Experts of a small language model: 4089 steps.
Below are experts of layer 4 (counted from 0) of a mixture-of-experts language model. Rows are named router (the router's row for the expert), down (a neuron's output weights, with its number) and show model dimensions 0-79. Each number is 128 + 32 x the weight over its row's rms, rounded and kept within 0 to 255. Numbers have three digits each.
After each expert's rows: a language model's description of what the expert responds to. This comes from a sample of Wikipedia text that the model never trained on.

# expert 19
router:187091043108137144101164190126119120117151136122175148131123079139149125164039156147133187128106096040089118112153117150181178106206142142137123208170173143114119148137128087112100095158100096139129120123085139147099111154070112132118121149
down0:079105115083175157051081180077124102176143105139146078154097157122133153127133160098117105115113122155181148107067237112117153136123102127128117125079123123102128171109132103172145110184138134164166119135183093118129099171051101130112075134
down1:137170085063150149067123127142126122133116126105144126146117217101065138205115139169090089132131126156137159089112087151160087141077178155149071200105114103113105060132133153173144078076107147180088125124185092122109113137144150150094141101
down2:103122119146155176123124151131068110137068136185100102197155061097068089065115080094135187130117143072137102153135124119161147044132118148080111120100159172106114084085140076109167116154150125113163151167188159120072120090139133152172169148
down3:098140143132117109139125135148128066081082210131107123143104101145080088079160154147104158121172165168108132080147169168143113168152128119173140147096150117098133121124094100099096099130122117106100157104089110104139144108129167205128123052
down4:099141140141098114168148089159113171144134160109138088152105174085057112105176087147142137079138199133094137121146083089115135124137095137151051085179111157059144095167187145128118145179168195149127171136059123160138109090144152126151154142
down5:123128092146169121138137091140054145122148103131112124094104128139141154129106132169138163144106069106115149131122108148105144107146170160103154105133135154155143176126162151087163143165189048111134130121136121138100118218148108149159121142
down6:129099093086148134103049138175153085155123080102151109145117129074156161141127149090155106135113168113125115147123135146081165122223160114139146179180122134169149201118103140130134149086063103099124128122125163132128144143122120131102104159
down7:128147143137104136176117086157119167093092141105121158130076156121087132144137183093165101130072149098140178142156151140091154086127165150124080084214094128120133148136125132115186063145182136151161143142150123165188112160138096128085201107
down8:096165115174073161158085115190041169041092124110130130174148130119168090106113071100141160103094145125128122133101159117115127094121102074111101187133111137110146100154118132073126139103121135130174180134110140106137117125150118107104137133
down9:105103180190155053151104120110091128142205138234118161110141140178124168127104111149186095104076156161125100060145146127105076198138089192088085170142141094140179113167164085137141136122140142126151115069152122180109154098129137166075103116
down10:150116159101064194164147153112158157133123136130118187136110157133097118149165139130136168144203135112166128124149170127120146066141130082094097125150128147092066115141165143166136137073119154114080127135071089130119088075132147175144132148
down11:133171152102137171103176147099164123135107137143161125132156157113187100089126137075074138131154094139056114125185160137090170172142146062108207108170185182118192119128094151161116060110097128106160160133135131105129153100103136158130112153
down12:113135130128135128114165126136182142211196149104181130113144136105141118120062083121116109140143120073126104132155143137093064117130124130142128092135176165150106128134120158099096110111052144087146151070066071151143124130191171158153170135
down13:175146129113098088174156131176147037098091092158117135114175169188144110170173148173103175161080124132144143095062163134127188137107142131140132181171105134183110133096138168171132113154109109175128141172102124131097132106135125096146129100
down14:122162077117086096148119066135073124144125141132153084110139178154157132081084145111057106112149129144134097095117126104130094148155146156127127112137176121100145169089107114077099150134111076135120124096094111124100088131113087045096089201
down15:118090107148112155137151122138158067169118155141140190191131131095166099098136101121118129120115128187150135156123119174077137121094080103095130118160061117155153094117104125082105106199189137100174125164120122150099100142154126103149153077
down16:165116144050123175126131127147086109113109194118145152059152198088172087154133134164083125114096164131198138072119122156132096135103127132126098153178151099124160115132136184154108085122124138169151181145134125197082138095119164114112134135
down17:126150092103104163161187146156176108130122090104110134116141088093148087143110137117161095126144131115134135184186144123160090127146183127147169115164128180146132166137209120101129071131127128146147148131120113171095146069150103073132138085
down18:113183117144105064135107120061106088135138138120231096089088096177140101166089082153185131162081188145088123142160194125136108090099178092096131149170162079120071123152092130111121125109137117106124115126144103123167156124137114140129151108
down19:143158116141082156161199166159145147121129128119090160155157064138127119162118124136118127100139116193086168120190078135134124139144128137071132082126145188164068162065156090111178152121094148118133145092171130138120109108124135112165103095
down20:089117139170103147127059206144142160122141163148190132183115134109089152124135152108159160113091154090162122145116118093106161137150214149120077110119103100105097118165170100114124090179151157091134186154102097155106082158100138186136139159
down21:070091176149131102138146127127116098142105147150096144057182129113123144091116113081148098066162077112111142162070121128158111163168047137140174109163149132202109141119125144130165131155131071148102091065198159099124183120109114153137102100
down22:117109153158107131121113142115095107069096124127172181116093120176111171081185110114104099124108191134139166140087099130172135075099105157124196158172061161133135113091079133084094084099128167122193144156116115162136133159133143187100147099
down23:119138093157153128100131148136088095112135124142096103097118118117108121205144114152104172103121171164190145082123140111108129103115052153134155171146064131062125148189137185150075117114156146119086079106105107092113157194141164101133155084
down24:085114100097114113103104196107152103138081154114094068080088146134134165129169219191133106051166162126085183151117129198101135131132072121091159132157138186119110149147086138099121103160136139156185123133133119156157175162151144067100103123
down25:121109105102159122118071112179169120046132103085137099139123104094162139102133181161112178147155119138186087091074160096141095199135166169112115121113081112130110070190098137151154142086102117095138048117091112132118122144154079094121172139
Short consonant-heavy pieces inside rare or foreign words and names, such as Wy-z-gowski, She-p-herd, Ber-ush-ka.

# expert 10
router:095141061127156127150158166086061098107184156097129171159129120137109129136129113111122101120118063114071150048153126120135136088135155154114125155134155084110113112151147182125136142194116144128161092128137101148115138166101156142073094195
down0:143178081128129094101141125127100086082077068078170184115163097169140116119124091070110086103144016085155093099155157162154119131181171138127156068195177138140173129127104105171062135119081106103197128078153112137129162141148157101141121132
down1:162121087098119162083149128170126166053201135123143128127156135112137131117117126100115134094205129125083118158117091157091164182103171133159115164118138156149152079115164093114132135157166151097147142160117105142077155141191139126084081155
down2:152115142212128141132172122128110094106119148114080122171117030123139122186123143154146151143194177179074102187109160129134154130130060119110199106153152140179115093085153172129116126071070104126149100137171157120105089098157135144104133156
down3:142174132162088112101115163164121155094147145043145127118102129148143067128111064078148074102143118143112145058162145129074113076169131151102144066121095155123134075118135112129128110157145134102181119109146161127200094143159138098157130083
down4:107157123159128183140126092152123138142064123134160107126109118145148167136150132058104136105163144052074091191134122113146174122094177178181105095155087124174099104145174154075118131181124143165154177146139114181134132156098138105119106158
down5:143115130166215180152155134124142181155186129126100107093216098133120081167117151126149047106189118099163101118185095123154154167090196107120130091144205094151148140145114128107138130100102151159106164122156155147151046162109070144107137106
down6:067103097150142081135132116099156103125095132134114145117115192157131125120142165173163139117050129082126157153166137088143163111120140155185136092098121101104115177103209151152105121146109131093049118178107133094181090111105136105111157105
down7:182074137081180135102180161159156191091155091126114107122153118098118136126118116156144084048154145163112140139175119138131135078083064153135100154107150110143136125164179104166089141113141197140116101144117160122142119101213077076122142114
down8:107120109088159161142122072118114127173099100084123104129151076098140121105109105115168105103117140171120125122129126124109117120184141087101148133124100143155184121156146177139154058130120111137197123179099195110099099145106167172073123153
down9:173126169127134065088187106059176120080092049121065098109133137179109175129090136127131155110101169121137094153111125125135160106070153128147093117137103140143138104111139209063154125147133100191098170154183116119113122110115153151143103117
down10:071174173162083129097104091071098124179109185145127126133114156127112162142109160104157120096111146044129099124113113132117091098192103137157187074101111127154058113115155124078114092137126168163151129105170181133163122154182093087202156128
down11:125151132120128142082175128101097130073185091133178108089104191124140161067126099142147099194109150117151171070138181105047121111121149100130107138114128077127045107068113176175140151149147099109116099172174080164077117124169080065117095095
down12:162130157146132107153184170186147131124191134101164125140156102171128200183138165046124125142130117194118154151184159156102105160118130161140049092166164143152141166102094135107147113160148099115156130194128129101138148149026150151097186144
down13:079169103098141164206144133107167083171137161130152135098132095132135083067120117146100130131080136194143150101114123116150146180163106086128125134140156135106126133110089050136177154167106094083118144119107068130164063163124169151128130182
down14:164169169139142106169125116147044144096099169134162062130079132126105132099141143123144109113132168135087140155109144104116107185142124113161099059105020137082129191195123157053114136122121143125191142068114119157116117103129178167188137143
down15:168153109170206135086130103136091109122111077092147107096157126170126112160110165125161157119170143120195091087115124098124177119125100074149130187143130142148137125097163135128144149118119115125137135129138111164121119146171083218168079186
down16:116130097132165106159121137084142118109107182138076129112103112140152097091141056079055140130135135163058161145102168157180203166198154107137088048077173110122119134080102095150164175130176133167115088136187147056127148135060158140081132124
down17:100149071179138050129078097100107134082129154147154128098119123129182074146106190145135184142141084145176099136077116137086173134109125095085139109090107120157141134121069132147117097128132113147134089098109126204094093141118151118109150130
down18:194121182076094175100115136150081103160161143144099161115058114166145134129129114142130122165144124086087129142058129120097053123133164124166174169096136142104117151125157121163125169107159154129137112130070140074119179090175140152113095182
down19:127124168113090141109113122170099060119034093150171202085129092163130138133177096139117177118119182088093115092119075207131054126123110124130120137166125159147072109173141110170144141085137132142143139059078143145155097197111130106062123083
down20:138135143091184114087126075135153183108086064084151155132112085119101125159105114114159155117128120112080122189159118140141100072124185123125118108108100192120112113158203193133144168115109165131122120082095124127151096088109123130127111117
down21:162185112122186131128135129164107098098066053093127082113095139154163144191106057106139146094180122074142125129111122085123117168102143077123175125103077162140124138206175123120186113117087096116164116133124137158135134173132153122109086118
down22:112114131133107162132149116143113093114137137130103137120096134141096108086150126148177075140132128128126114100146151122154118091073149194143145090090140125189167100193103120126119128100166167109085081121174159132179131127145105112158131171
down23:136091128148091125134104145138159132173112147156146121126103109127099109183062161076099100066140134149119142122103151120156192092107132090144119143155160101093192100117083181104107100105204103082118112144150144124127069107143136162170074169
down24:115158130152178102143115211167091119107147084123111111116109122108133156129116119167181123104147115128126111154105152164188143164125155128147122075141106134107118202145074094147104081113147097125182158151144228177022108117074074177124109139
down25:096142056169099138146112152115206141177150159135077131153134171125099158075158099150149108155070080175132143127105146099107109134130149205106133123140168095062119148108099113134171083146112147159150119165149175159126104127153091080104112166
Articles and possessive determiners opening a noun phrase, mostly after prepositions, such as the, a, his, their.

# expert 3
router:171122100120129139118132146119108118125153173134162193064098093102054122082118092092115152147085043096116139116138115133114117115180138119146142153177132053119169169184135159170155119168152105129152168137110095164098122154122139109067145149
down0:117157096110148108126149113137116140121116129128098119146109158138066224091105112072156153118128104139160116097100161160052079102157062137099182133136127163153143146094081097114117144144122124163134094158159116209170100077147105133099078162
down1:114145114105170146124129132098149133157092109144136169097091162129210219120133227144033094107119120119156186080140090094131106111081098175110132138101156168118161202117106116129132092156140128090064131207086105157099130123079091137159108133
down2:142112112124182136070178117103143069168158095093123130115164095119190092137176161168166175136140160116152131102150128151127151100124173157143176140149171139167137127170131082139084156197133106153097113073113094083168090080129102066197134171
down3:170156117117156121123170152121085119134142123100095093137119112142175166092153128135111137159161116118155087109122047197127141169101142122107127165054226162181106112101130147143125073139083096165172133174128178191117180182129107145112051123
down4:125136058089134172129144184116085135140076160072151141146093135134134188112169154125100163189154104091163143134178116061120126127090152023161159112132103148161194102130177116150084087139155075113145138153095089131172137140101092129135137071
down5:195060141072103200151142158160197126136146164123116160142154090145133100109144118114112182160113122149064121146105132101142148073151162114128141152153098144096109162167143105087114137153091121112092101094162104145139089080116136188143150112
down6:095133117146136134158130159097090092173156142090122127106148121194084154147177128118114110149197148133153084130146175125135142166114092139142114114173178088145140212085074141142120138139063087090165061123142123162148111142142120108174111172
down7:093098031099155119130117131143090146159143131132159191098152126144138137114100156110211151116127136035109091108105150147099169101113073164116128144096147128128164109106151204100120184156117175201154109178148127081155143118198109065091072082
down8:087129128145158124113117137070113156107102137126127111191115150136068162140166070135137117120092152120129107187124142124109120075124165101121045171090124109098091094098137099188117107121083103149167125161128114131178101100163129178123157172
down9:121121134128167152138171175140156132116149152093207134124101129183077184167131167143113115126136134121128094155131201135154156118082136142142124158138169137137156125119146124041096128164135110145106152160177116164099184096200078083125132157
down10:144102172165143111072107155067116143195115125083119133120162128101115088073126093073158060111105162118166092107106128126169082119143143108112120119130112169164156130160143155149182138168160089132098111133143112127098179119072179110101162124
down11:155085102122085116082095108094106147137160162053142096111129092146069153154132138184099142144126079140135153100100154104151132117171124114136149156111121137109148144215118208147093111105119110168118113083161166091179255092154100113121175111
down12:120137107140136119119131130154163105150115152120110109137132123123097139105061100161086126126198110129164151131159077116154089102171138139143083040084166070174158158135097119143161128139090121101189087142111137123126145121092117145122094150
down13:100138097148180151089168078144154107171140147137137158195062164149176151174143136080094135144122150115165122143155138091110173141101118100105145070158071122103088148124051111144120112140143115098152191123168165153131149099141159128148078153
down14:104142128123112165141116133130111122094152153074151164170095110177115097086179122103146112166108157095126041132152119128049100102134133180060124097101135105102108132074091117147093098092080052060147155121146149079140150154069166149124131132
down15:141151179027066200170140169092170144168095126136134152088141123130111081115117118120105167141163152101130164112184106136144074114149129135157156108134081166080097158134136182116129158185105116089182083119164134130105187191102105161098143178
down16:128132120127136150147136145141086141104186129180138119144107093139134095105091110151139148110105145079147122148175171160147107105134143122144146144179138159163176119133097177106096103160097078125076107158128076130113156174141147153142106178
down17:120152149145064150145189162146117103180132161145097137133157151135099111118132151144146127045144118130116097151155178127208142104170154122141099088108105147130152175130131100141141152130111077068120135203179152109097190115149181142116107100
down18:118209074145092104113129133098109099124133135126147139123175118198051125114101117131204110181113178125061106177130148208147103172132125116134179147117119080117137165106172162100113127130059107142112121059099158139098129153172111095095110146
down19:114108160054108149066106145171091124091113122126123085092072154180143133111168068137107113088114108123129178129145155155162139101200103174144118120138077193085109109139138115076127096144099153138108104140141087110123162148102175159131132165
down20:048135090141139196125094112110101124101086072159100118162109076111110095087159099107096124204098161096118112072151102151147187172095142137148134111151139119085137149147166075079068170061094139123105121100146116161156086089133100125131073152
down21:099128105107125133117093128111135127117126183111105107117076142153103140136078108122092093133170102181122091100094112147092116146104127160129156138125120066131155149176133115167179128098137124110066103151126136094146130099095100109068148139
down22:129104138144088098096147114076117077086161093187101108113088106142092173070104133165135142144177101131160119159172092200108150106154167144160181123112158137181098119137129127096145119108144094084112082089101113080131113129130115147103169149
down23:096099151122085077166148132092116103104134125069140094151117141165217094136083145127148084149143153115122175183102126114106122082136072182099150136081138049146148156175193171152104171107127133134104120114129161177188179109073138120082169128
down24:102108161143163165185120146106123179107119154136074152140201125133140102106085075177205073139164098140129160104114121161110146095174150091144104162166162078069123142118109154091180153105171117154114149147132116052119139065188136118060113146
down25:123130147136077141201097121088136105080163119128108090178147118098128186056112125119135136174113086071150095158113135149142108096176148117137117051151122143065137161129120153138148116170133179103111150102151120118069135076134122092099066139
Short consonant-led inner or final pieces of names and words, especially s, th, st, t, as in Kazakh-st-ani, Bathur-st, Phys-ical.

# expert 13
router:095163130158169119144165159079096109091171170072117115120111106125114075139082109194135115074116139129070133117199105178160160142102184149133100144135148133142127106167179117070120110178176105191116139132132087138122144153118129091048141143
down0:153086105109180119127088118089143108125196104141153188092150141140128166138070121103131149119135098149130150149145216187117141127199119154151169130147169103075140152088062089129115231066091107159146115198144172084121091116116185120063157090
down1:157092117040143192151171145183164090165133122089141176117132132135119134114166184091192102101126040098152107115104096105102124123163145148101193161124125139107121085195166119151152091154157127182085139122101073144112103162104153145124156116
down2:172112131132126114185099118087197137185078127157105134149109098102156091070125155095098162107150225210139155059164075103133166127131116160137150154072107176114123140113096117129167085137117121125081102171098127167148140118185115127097114123
down3:118163122167165127140134177141150138187173138128078109116126109156171173162129190074118117128093098151066160074161110082114112133177149095194129120108135143046130138142136103107117162153117190095138132122161122145104110157073107088112138080
down4:097115091168104187113141185118110150138191124148107144170119109194138124126124139167180169150111162146186117152103155085117196159103132190160125133157139112114115136119179159187088116078150078092110160068150160155121077164117169156042145124
down5:133087166175093103145135137100145164105090116105096107149114104180090109096123173074132097132174085200095098068100152109127124103150146080132096142156134083157146153155106172124123132124026095097089061120097121163102151155116147096134155174
down6:137037096085099141135090147111120116117123110069151122135079158127079076125136099107084113147102131149125125102079118184149148168182140124145122149130110109146123234173099188149141163168157110079135190118111103142104148073128138181102122145
down7:183170098162139171145125174114147121152110093094171101131142103124171079123107136205108148136114135156153105125119185220177059135105162183121116170110140129063121027062085136098150105160098120176136133112146138126155087092138073095133117150
down8:117092128109135163110146134153140170102182093126116171135114155111181151085148166157122232147100141127198083110143169116149171162082113178105136160171111118118088156132147110104100132138084128094121107107143148085092126111129121138062155134
down9:124101078190080153158166157114120148133110114116113113101141162051166101161139159085101114110192158106085138153159137053136159161091148102123127147130137134116149149127101173051205177164149133142143085142135143083109132147083159107087137074
down10:140094147115165111116095099147172060088135107183117096113137084102120162181129135067142184041126112107118171101081115110146160138139128147152109095155123117117166080188167114118088042113169159149121112118117085139079135113171151207067060158
down11:103181109151096069108171063087179104081142144129122128120205054142164157113150106098135117119102121117110196076104138145115158117130152165111081118188174152100070186175069128168094123137152074179089116084099094119118159128142138155082077155
down12:103158130119082076128081187148130080104180146116129164140165098118138070148061140106138119115151088138075132120099159165113101180090215079121143160138169166189100204125136134122135131104144106136107099114161192112097130108168137120138140114
down13:143154142176089103105172111160109124122092100100125096141091104126117140095147104168131102120119105163092123098136129154134154161159106131201141115082135087138213173120102153105138127126111172085076110098140067110106084088101100110128093120
down14:146139144149125131134126141086141160112154154166171143121109098158082114134131156068103077178110136150125040132141168081156101140104095079094095146140109166079110117154177146171108098112082128087099148079111117133093088097050176134166137117
down15:109130103130119121115111099174082127168106119104119093133142128083101082141107152096136134118133125128158170114128066167062157172106076113148172078120118116100128098113108158148129146168106131083102130169058139143139168158078145110099011122
down16:108147115146122051138148084096162168127099118137129133125141203072199174126134080120148135098159133135081119157124146143141067098096128190124095091104117082088152106126073115106127154143085128116163150199156125162142107132160101075084149102
down17:166150150102122182174132108173105072186120108062162128130151121105137128129120125154144161153063101085113146066143173147103102109149177129137124155113122141118088212120133181212133107087087143088107172085138120124076083168088156160054129108
down18:117151135135070093162128132081138175167157132078041088040179147167144182121155135100193172143148123106096131110113119118156122144129116137177158135082127158145153141076109133137104171160087107135138171103158156195192120199162150108134111142
down19:109164138084122132132170152135124157148174169103115113178111089080165127069146136102094135099068135173136114122096107080227145186151107129115114119145119097089140138222162120145134135095164164104179151112175171113099151117186119086129148141
down20:151091181196145174159121137148106078068140093074131143143104091148072149145111143141129141125140092127190119119164074171066110142102118178143145148164156098101168151164109132141147101143167129158101078150090174123081103176164132116094080110
down21:159151145185124060147148099120077144102036164177086120122173116167180154138158124128120125097109100076109089134068142174119174128140104114146122179183128127104095172096194135141074123148110116061142198139154081093072158180146108128160125131
down22:083149121121114114126133172121149126159146169134158115129141160068127115148140074159125135114134106112161148200138128150143067153129128157119097102128149129199164090172153130141162093091071170135123112213145102113100119161153093104111117162
down23:114159153127145099118146121157132071127125147162090099198085172148151019141149117107143184167112143064126117101115095099141110141109082051098165120091196134151156123160118123092136154146107151138089122079120114138159116111080159143109134117
down24:060108141106159167112119185093080127135141135099063127067171142106174137141076128173183077123143117179129196071083206106156178116184131142127158131150147046111127150097093087112099123149142178152127122118108187084133176108202116133121134093
down25:143183140140065209123080203095124140145179158142109091150143140182147132120170138145082082151173162160045104144154107134152144080106133087111092139163163134135154132152093136145158099148141161121133159119040098104103090142139110073142115102
First capitalized piece of a split proper name, such as Andre-as, Rober-to, Arab-ia, Mar-ilyn.

# expert 23
router:165104162159144157135126133133099064083155155107120113132094056236108075129110114146102077090127069084126124116193133176137181056131172122136121146146118073157141149166158088104111102136131084119211118123140085186115117150143133125079145144
down0:166131152138074120086133121104128152160127075139158150118120139122136118149162141144182152100064115088108000101081132147138133072077120166119155109159123124163107126162097167101113131122142137137145089107143127089158139118084146080118112148
down1:142156098126136144196059070091124091094104164087102098142101126120094124145073103099080084086151098117166105060154088163157173099129107127076085234079108165160118111101136140122093093128113110137071124187099131128133097108055080177105098131
down2:173151112147096142139132156124136092096105126115170136114132065124072164185114161148137084102144123146152072106163133135107143143137133128064172067160135141128122162171127096090143074173096118096153180111107127152118126158164091083062187141
down3:099178138104161088136065125093141126210097115157042165111132159163137165161103101125088138130110101115123137128135154095125106135110135109158201143116096144110133166140085143171143172071167171179096130119145145129126105127070195077142103204
down4:116127160084152096167138124110099105158071136135083155161145103116138109133141116143127091199134156102127165103125066122131143128128136153072155171063124129153119169111152127123140107177121142148143099194095156109176105096152204173100053106
down5:134128067132139161146065103117062121139138133131179199129118117136156198200140111127131098160064156110185111118116132131124090151112141117118061135126065156157135118130118156118186105171099134160129088177105157125123103139139110175190105093
down6:116146135122090108066133120150103167098110148094110117094094148180142078057079143081086148170120100095122109099053081073117117120079101128140145119119187149114105091134171101115104096201178169168134155095147077162121137156145083128158125170
down7:099117080171200079123128108150121160085141100114092172204144164143151131037122061098129132134173121119123139137106110120140118119160158132122137144106142198179128105115092169171130103145134134123123122187146132109162121173206116104143158156
down8:159050146087125157137167134098104097187119078085126129112072166136133102109148164128105147072087121097131109117155101160164099175145148097143181087150128130175126065135131117165101069126140175114148126147163084132106044139106194124141101153
down9:150146133107087102105103112103099092134147175053123140094128144125207081119143124129132157114097157146130132135126141177105155113166141125076154119138123141161178161120136114080181136117073124116150132104115196194096138081127170107134150210
down10:123129134124115127092141085065124134153106118102151136129162167071162178112164124110165094073120096118105091116100151127147129123170165146155140133177076166144082117062153161127112139106107130213051117041063120071157128106115185141108151141
down11:104102190124156139141146093105139121085141105139105100188155091139093131118135101120089102150124112026130084137109145107133154155078105147127116120071138128162125100166136162171132139122127107155130080152118143070159131111090104148120115159
down12:157082137101100154128035166087094114108087133143164116123088143184083133114094087122089139131152155110147146140149128096116178198159178099148111105120131155137122082159129107157113080168105127146164138139152103082110104176111128098106154100
down13:102148104146156119133052127066087113118125156145168089088148121169096183115156141204108187105091146150190177100167126163131121091110146094176097136136127106104202119147129151137131097189176146146069113159131138170106141083128076185110170137
down14:138134119159129140136172112124158107134128122127079112128087069166137116160112144132089108163199103145158142067113079113104137143110137164087126122138122133066145107185107091113132112104080136155155168177105099111151071106194098112071182210
down15:151128168124150140126184097166068106152122091112093156106111143117140146169084137064099161094182156134137136150098116131154132126121063153116109143088077120138124133206081137155139116113110161097144158122148094145117094116197156144142130129
down16:129153102097123107107061147110069143079157073174082111105097138177114120130094104203141142139075166121095143149110105087137139146119116215105053135128122125117142145139114125188150165122129118133124147103104205173155162109126152115089116097
down17:110125125151103204134100126171040167102159051189136125113121092156156131125120161158149159134062201139137164127123132078129134170138130110173156096115179135156107145124183106164117097125175095084159177146080145068130121126075105151174168144
down18:100150113211113085106170125144150049122177039114135144133103122094116137128162116088141136134109186104128114120172112119161108099106174097131062132144119156154125100086163124212085107124166111105092151218136125116103108133159123163177118104
down19:113127143098126124135117098170119167086094124107161121128158086149201122095125169137129084121137111108101074106114134159147158109086112101176104120141135122143128112159130157117153092195130082065158151136173121135133089133114115164106109117
down20:107113058162145141117149123135121151142081173101150137096141153133131109079097152224162168140097162167074176121129160106048164137104122136166123142126072183135126129109192126085064165096128148106114126166103177183117194091152139169103128125
down21:097096138132154120096130139115114098105137092144129129081167058192108141128134109173123052066091151118112118115166121170176183098130172134145143164120102128197185182117096121109141163132099098161153091141133168144129111131127096119117103118
down22:058176117165152127109197098067141122104083116139099114150192083132172124151153141100178133124123143126104091199161116195146161083117184108077069133122106080157149121165131114101119134192132134098087116149101124118116140153123104154138116147
down23:129160136179155180115136118169157069093164151134120134057122145164166080129067111108137126102081128133134137119126125156087115088141093167165160139100115120140081131151151130142142138107171171101131110116162153137030135123105121140142116134
down24:097166123151096106116125161071112158114169068138121147054097141136071124149160135098109149081112116135128153169154132118100110141142121131168115083095166222140109168148119099102125151134135109170129144124124227155141135172158116128167085138
down25:131120165130105131096154204119153209111086090131186102127134119152170128081114129130114104110091159130106129114103133165081107095078086111120155149197112089151115057141143136097137108157122145105114155087086089180139106133141102118115207136
Hyphens starting list lines, table pipes and spaces, and capital letters opening a word after a line break or parenthesis.

# expert 5
router:119165110115159136092170168083118125087151172086146145112119105139158067139091089115122098161083134118142125106145112164150177120144191150137114172142117091119090179132168103046113152131187124166115093090140116138103127141139119123023109145
down0:107150128147118108164087062094128109106117148066181141130147108064101169145081070119116133138085155152142131178111166085171115121125165131145089112143113183124067121140126115140138126134136093040081134147138139090077094170127166129149107198
down1:172075124106196109115163152120134117147111074119142142121101076157140190114119090131031141133108129149131154119124133129151103158129172098112192147147134104190082138133126117134193113118146122145127099159147110114116126132186100155123161146
down2:164122146149081156101155185081168159125116141130124121073201130149119084148104131127157134176152165167146150089134113134184097116139216135131119093167114124101098162095134083178105118118126143147143125145054128136150078154144140094095058195
down3:124107120167125091098150094173128153157124191141143150121101140087135084137169164157110147106141175109140081156169102094109156194057119174118118109097156121140152136089148115134143147148137189139171104199117215114168102130149148096112105129
down4:142208161153110138119130110090139115139039092082142088095122170113102126138125069157105139080085106123088173134194154129063194137161122143089191156088132091140127189118131117181185122102102118142146156109109191163145136108153153113154142102
down5:119161090152158121056138140094095104114073129140148076160174095143158104120136092159107142103117062161089129159074095088104109086153153132115135156089158216156144140118125090171130113109125138177131145115155115124072164166110085073136111140
down6:164143126112102148121186105136119155111102124125117167139175095154075154118119142077118152115140181105043083163099141123100131160152131162151133104154163135125133085065162129109113113150184064123155147038162158121122088095195102064127107111
down7:113095099132164110116138154171152106182131149148149170093112187161140098130143123144035137112080154127135178127157102182115121101091091084128133077125088086131164146125085125133143129164113062124090154126054114177120134205129118152129143083
down8:097123110096179139131089094134081068093124158145125144118207095173129119134164099087121123128118088130056146137106164143122116056128126146119112128092160136149074168100140151116129164066133105176134173195131066155084079092141143105132117159
down9:172141077147098133114084132121139143158056132158133128135124119126133143082135112099121084097199120127127157076169074152163166133091164094133101143111147125100145138131092072097143149163220134115134112167105143190113180194168186088139151099
down10:118051108138140136166152165097043110106138153079082136137139112101116095188118122164116099138141131131173164113105186095120098135138099168096116038139117107101143141171130147110078083132134085112132139123084173174080135149165146108064147070
down11:114147135108119142126114104096082129118104152199098065146107106100173080146157063158164118170152099097147139141144142192118100091111144144049168099160104177218159162188098143074150144147152152086133124151118101168113147167128106206104075129
down12:136185134128073134141115128109164179138093008114079135167058118146148114107118213138120129099139102085028152154137133159152154135139137147090125047154140127158135218152184102137149113056124141114133145127171174126134176172140166117124088096
down13:132184141131098086126130110197144101100117133171177139133134129033097051166116198126151118137136103135113041203149129130091176138081093057080171136138098131102168121144146175110134089104134106132148089154119133111178139142157109198180113164
down14:144162104106133189112147129096084081141101108169148110161180175161128144099120117086137109186160142137126176113150128106115150175102122186143155124135104113162093176146175166123104137154075102099094153059061122133088105111083185169125156160
down15:151063131151115116194135122111133105090083118142127132142129118110111172121133163109137149168118125113154098142143102143116147135135145096133089147149069097172150192104140092114099083116144121144140073117104131161088173185058152144173110133
down16:117172145095120126162095106105108203080120104138150166126115117158115140107127097116166114090147161130198087121139157133146160142166107134168088141109138112143113074138114132090143151054075135136102104164154176095128127114108123087072123150
down17:132133120152097160095146123101072120134138155116150130126086138130137121121135132175100153107124105083125142178157113077156098152092117138092150157147165149120220092081134144101138134116141157118110164174126135061187149094070126077170181135
down18:110137106149136139066155141150152126103127138106130099131121163085097136144152161147121134135174134182108200143131151150155173210121144125213147153132140044166106111099135144085124119127138174119109190115096153167149148153133126095135152144
down19:128137081069089105122190152053193155136066101138130127164088112118105147051104169153186153117115128192091072137127138147116118110133108101154088121127161144126135132124164140092155158110147080158144156163096060175172060155195182104157165106
down20:052105135200097150054190130156165120097164167130042130152184130124146109072072095134118163128126127082125133140136160115105149085098171172153111118093178140119166207136129137146164152162135172147121175119157132098163117146143088093046136128
down21:172079114164162146137101131079129141135141130159166131125127105060165124154174138090139134143032110151127143108139092102094115096145101163077177117137156138170145141162118121119113084178058079176116137115149111133159087175122136125165133097
down22:123131116119062143144171156121141180136114157077149118131129199135084140137195160114151107136146156193131087130184091110166130162106085165143142143131152128146118111149160152122114124105085183118087177165117117104105143148149147156120116117
down23:141098118200175158123144113119094154033124109138080096147132161167128117124163104104163114080121157152110098125114122080133085105139148075092090111134098168128050203131084158109133169134093133084154127139134156138126152156114124139175123109
down24:101103138134097083151139185100177118169156099150209167184120110079124126130080140125143193129093100112111108115098084123091125155142115144100135122078173144134081163111132079133095098132119155093067137123106166118095174137155131077112099139
down25:138145075132147134166079081114109149106162101101155148166104162098202097172116062100130097109058093104116142094164121080107119100156175153122093078154071150173128124178126170169112096116092180118100167100096175154167130151061163109130122142
Capitalized name words for places, people and institutions (King, Park, House, West) and the possessive 's after names or nouns.